From a checkpoint of a small mixture-of-experts model trained on Wikipedia.
Size: 13 layers, width 128, vocabulary 1024, 4.39M parameters.
Experts: 24 experts in each of 9 layers, 32 GeGLU neurons an expert, 2 picks a token, a shared expert of 64 neurons.
Below are experts of layer 8 (counted from 0) of a mixture-of-experts language model. Rows are named router (the router's row for the expert) and show model dimensions 0-63. Each number is 200 + 20 x the weight over its row's rms, rounded and kept within 0 to 999.
Before each expert's rows: a language model's description of what the expert responds to. This comes from a sample of Wikipedia text that the model never trained on.

# expert 22
What it handles: Consonant pieces t and m. Word-internal consonant pieces t, m, it, im, ip, and prefixes ex, att, im, as in Ut-t-ar Pradesh, Vip-ers, dist-rib-uted.
router,214,239,200,196,178,191,185,206,171,203,176,211,226,191,192,233,198,213,223,216,183,170,182,174,205,156,217,194,195,196,233,212,176,171,180,206,229,227,221,181,193,206,202,231,209,170,211,194,225,188,219,212,182,204,215,236,222,192,188,203,210,213,227,215

# expert 0
What it handles: Mid-word vowel pieces. Short word-internal pieces like in, er, an, is, id after a consonant, as in elim-in-ate, illum-in-ated, Mart-in, Ord-er.
router,252,187,212,195,183,210,205,183,196,199,205,210,151,209,221,178,219,182,224,197,161,193,215,213,183,234,200,191,220,202,212,151,196,205,231,237,195,200,182,242,172,189,211,214,197,189,224,201,190,189,222,203,190,220,195,188,190,214,231,222,217,202,196,198

# expert 15
What it handles: Mid-word consonants. Single letters or short pieces in the middle of words, often after re or im, such as impression, refund, grief, performer.
router,170,204,225,189,204,199,180,209,225,189,197,201,167,198,201,210,205,184,193,224,174,228,162,218,219,196,165,217,224,210,233,175,188,168,207,175,193,203,208,211,197,228,177,186,229,202,208,248,216,206,196,215,174,181,188,201,212,178,163,215,224,188,230,173

# expert 12
What it handles: Mid-word syllable pieces. Word-internal pieces like et, re, ort, on, ation inside longer words, as in diam-et-er, nin-et-eenth, lo-an, Associ-ation.
router,200,201,178,228,188,228,166,202,240,172,203,154,205,217,211,213,184,226,222,198,203,189,215,207,156,205,221,203,199,196,190,198,193,203,204,187,185,174,204,178,142,199,223,199,214,198,216,165,244,233,208,194,172,201,184,240,218,191,198,173,215,204,193,208

# expert 23
What it handles: Capital consonant starts. Word-initial capitals S, H, G, R, T and inner h after in, as in inhibit, inhabitants, Short, How, Guards.
router,193,212,222,168,203,183,190,200,187,224,225,219,210,199,192,237,199,189,189,194,246,204,194,140,224,193,235,206,167,229,186,215,185,234,211,180,189,204,204,205,194,205,212,192,172,229,189,225,209,186,177,199,231,188,191,224,210,194,230,202,186,226,199,197

# expert 9
What it handles: Vowel-led pieces, L/E starts. Word starts like L, l, E, n, s and internal pieces such as al, as in Valid, Valencia, Wales, journalism.
router,194,216,183,193,185,220,188,198,191,239,199,201,200,217,230,196,221,260,189,193,205,235,193,206,202,203,215,204,218,223,177,209,207,209,173,213,234,223,190,214,219,206,206,205,186,249,201,212,157,203,169,198,221,215,160,182,229,217,240,235,218,217,234,215

# expert 16
What it handles: Inner pieces or and b. Word-internal pieces such as or, b, g, em, orn, ier, as in b-or-oughs, M-or-elos, arrang-em-ents, Hol-b-y.
router,198,215,175,211,185,223,197,191,213,228,164,208,193,204,214,203,202,223,193,177,194,162,189,188,226,187,204,202,140,238,188,212,190,227,241,217,188,172,207,186,214,193,208,202,224,212,197,212,205,194,188,189,228,184,205,147,180,196,185,199,201,193,163,166

# expert 14
What it handles: Word-final endings. Word-final endings, mostly plural s, es, ies and final a, o, y, ending words before commas or of, as in Road-s, tim-es, sand-als.
router,202,175,227,218,238,180,203,191,224,187,185,211,216,200,187,212,181,238,192,216,203,203,221,193,182,194,205,185,170,206,210,228,209,178,195,192,205,226,199,232,191,196,159,218,197,217,215,243,201,217,221,204,169,157,206,203,181,199,200,208,168,205,212,201

# expert 21
What it handles: Word endings, table headers. Closing pieces of nouns such as am in Team, ation, ity, istrict, often in table headers and election tables, plus %.
router,214,174,202,213,197,163,185,196,165,207,156,165,180,190,198,158,197,193,215,195,199,201,212,243,195,220,195,181,159,189,197,240,187,191,205,203,248,189,192,196,189,201,169,191,210,203,206,219,128,210,205,232,217,188,194,213,216,213,212,215,228,210,236,201

# expert 6
What it handles: C and capital letters. Single letters, mainly c, k, C, S, D, inside words or abbreviations, as in ra-c-ing, tele-c-ommunications, U.S, PGE.
router,190,215,223,203,182,199,195,240,193,194,213,198,191,177,208,201,184,204,204,175,218,224,178,202,206,193,195,207,250,168,206,215,217,156,177,210,154,217,230,186,214,198,230,205,218,163,174,218,196,202,164,181,205,162,208,229,193,187,179,164,180,188,173,190

# expert 3
What it handles: Past participles and prepositions. Past-participle endings and the prepositions or commas after them, as in regarded as, beat by, published in, and date commas.
router,195,203,208,205,202,210,217,195,220,204,203,172,207,212,169,204,185,198,153,245,205,194,177,221,189,189,218,199,208,231,234,177,187,218,188,196,203,254,186,192,205,190,226,155,176,195,243,175,205,188,231,200,174,209,209,159,195,171,197,213,224,212,167,184

# expert 11
What it handles: Prefix-like word starts. Opening syllables of lowercase words after articles or prepositions, such as re-launch, reign, pro, con, se in several, plus to.
router,192,182,204,206,229,219,185,202,181,211,226,183,206,210,191,216,201,219,202,200,196,207,179,165,211,194,249,181,184,216,199,203,237,205,187,170,195,192,175,196,200,172,168,224,159,205,204,183,188,197,161,158,186,254,216,174,176,205,182,214,223,198,148,180

# expert 20
What it handles: Capitals starting foreign names. Capital initials like V, K, J, M, P and piece n in foreign names, model codes and table cells, as in Mart-n-er, VGA, José.
router,185,189,189,200,176,193,201,176,199,185,208,216,212,183,191,229,198,149,180,185,187,188,169,195,177,162,191,203,204,177,154,171,152,191,188,219,220,180,194,172,242,187,234,198,186,191,184,199,224,218,183,204,202,211,201,199,231,226,171,184,189,196,219,192

# expert 13
What it handles: B words and in. Word-initial B/b pieces and prepositions like in, during, over, plus table pipes, as in brought, biography, formed in 2015.
router,195,183,203,237,218,212,171,183,215,194,165,192,199,217,214,202,247,168,201,195,215,232,191,190,224,211,212,230,202,158,172,223,207,201,182,205,196,209,187,155,226,174,182,214,208,182,170,207,187,177,231,187,202,179,201,199,207,214,204,201,176,198,210,186

# expert 18
What it handles: Name and word endings. Endings that complete names and nouns, like Isa-ac, Geor-ge, Dam-ian, pl-ant, politic-ian, plus closing quotes and commas.
router,234,225,172,193,180,180,251,157,187,201,220,224,224,205,206,195,211,189,230,182,190,187,230,199,174,221,196,205,189,189,218,204,173,226,194,194,179,194,175,180,183,192,215,190,231,184,216,182,186,204,226,207,233,202,201,229,218,176,184,175,171,197,206,212

# expert 5
What it handles: Mid-word syllables. Word-internal pieces after a first letter, often in names, such as ow in Rowan and Rowing, ing, ly, ers.
router,229,176,212,224,211,219,218,227,167,209,240,185,213,205,188,192,192,156,199,196,223,207,232,223,196,213,203,206,241,191,182,176,211,215,230,185,204,228,253,226,247,163,174,213,199,196,164,223,228,195,207,225,205,168,217,184,201,219,218,210,197,190,216,220

# expert 4
What it handles: Table and field delimiters. Pipes, colons, semicolons, dashes and heading equals signs that separate table cells, list fields and section titles, as in Team: or Pos |.
router,189,188,188,185,208,201,193,203,223,202,223,169,199,196,183,181,213,199,208,258,227,186,214,212,174,191,204,193,196,190,178,207,241,202,212,215,196,171,188,219,178,215,204,199,174,217,183,227,187,178,184,193,201,230,220,209,166,190,208,167,204,215,184,219

# expert 17
What it handles: Spaces and brackets before numbers. Bare spaces, opening parentheses and dashes that come just before numbers or years, as in (2011), 1871–1956, February 1987.
router,184,205,194,204,193,180,193,147,170,189,214,217,224,209,169,161,221,209,182,222,160,175,185,214,194,207,186,213,202,221,156,180,196,195,201,191,198,174,189,185,189,210,187,187,178,171,196,211,166,204,182,208,184,217,169,160,200,229,214,215,225,200,188,186

# expert 2
What it handles: Digits and number words. Single digits inside years, scores, ranges and table figures, as in 199-6, 2–1, 32.15, plus number words one, two, three.
router,221,196,200,205,219,191,217,217,221,164,189,196,243,187,172,159,200,182,174,243,188,207,227,233,177,210,221,172,194,202,232,182,215,229,203,198,202,201,204,188,187,226,165,210,187,213,197,166,209,224,189,198,236,195,203,182,151,198,194,168,150,156,175,217

# expert 1
What it handles: Digits in numbers. Single digits inside years, dates, scores and codes, especially in tables and lists, as in 1940, 2025, 0.2.
router,194,223,214,193,204,214,193,224,207,206,164,220,187,200,200,179,249,230,182,206,192,217,215,191,182,190,165,219,224,189,167,231,184,190,202,224,205,159,178,211,188,234,228,185,155,226,198,182,213,183,181,207,217,238,217,220,175,171,173,184,218,210,214,201

# expert 8
What it handles: Function words in prose. Common function words in running prose such as the, and, a, was, is, who, which, were, that, also.
router,173,181,205,170,253,237,240,205,218,188,223,212,168,206,200,186,171,150,210,181,203,206,200,183,193,191,194,202,202,188,179,195,208,191,192,198,178,206,193,195,177,205,200,183,229,205,213,159,193,200,174,149,184,248,203,207,182,193,221,155,218,187,169,231

# expert 19
What it handles: Line and cell ends. Table row-ending pipes, line breaks, closing parentheses and heading == marks that close table rows, lines and section titles.
router,184,205,198,178,191,167,218,179,171,180,242,211,200,221,203,204,238,218,218,182,157,212,189,222,198,218,189,175,216,223,244,225,220,179,196,191,209,172,216,225,195,205,177,213,198,216,202,209,219,224,211,248,177,193,205,208,201,212,207,187,189,172,216,182

# expert 10
What it handles: Periods and sentence starts. Sentence-ending periods, periods in abbreviations and decimals like No. or .125, plus following capitals such as The, Th, W, J-ud-as.
router,197,199,186,192,181,166,180,219,169,225,167,216,219,201,196,227,190,212,176,189,250,195,214,182,247,214,180,209,211,197,185,209,203,237,189,221,211,180,211,187,222,232,233,189,177,214,194,188,211,191,229,195,223,202,202,176,192,223,188,227,201,207,184,234

# expert 7
What it handles: Word-initial consonant clusters. First pieces of words and names that begin with consonants, such as m in members, ch in changes, st in status, ov in Giovanni.
router,204,202,179,156,208,229,225,211,247,192,219,229,208,156,228,220,159,177,234,189,234,184,216,169,232,189,167,197,212,200,197,190,220,176,213,202,184,214,187,204,193,199,186,197,219,182,184,176,199,181,209,191,174,197,193,192,202,190,205,196,202,209,190,203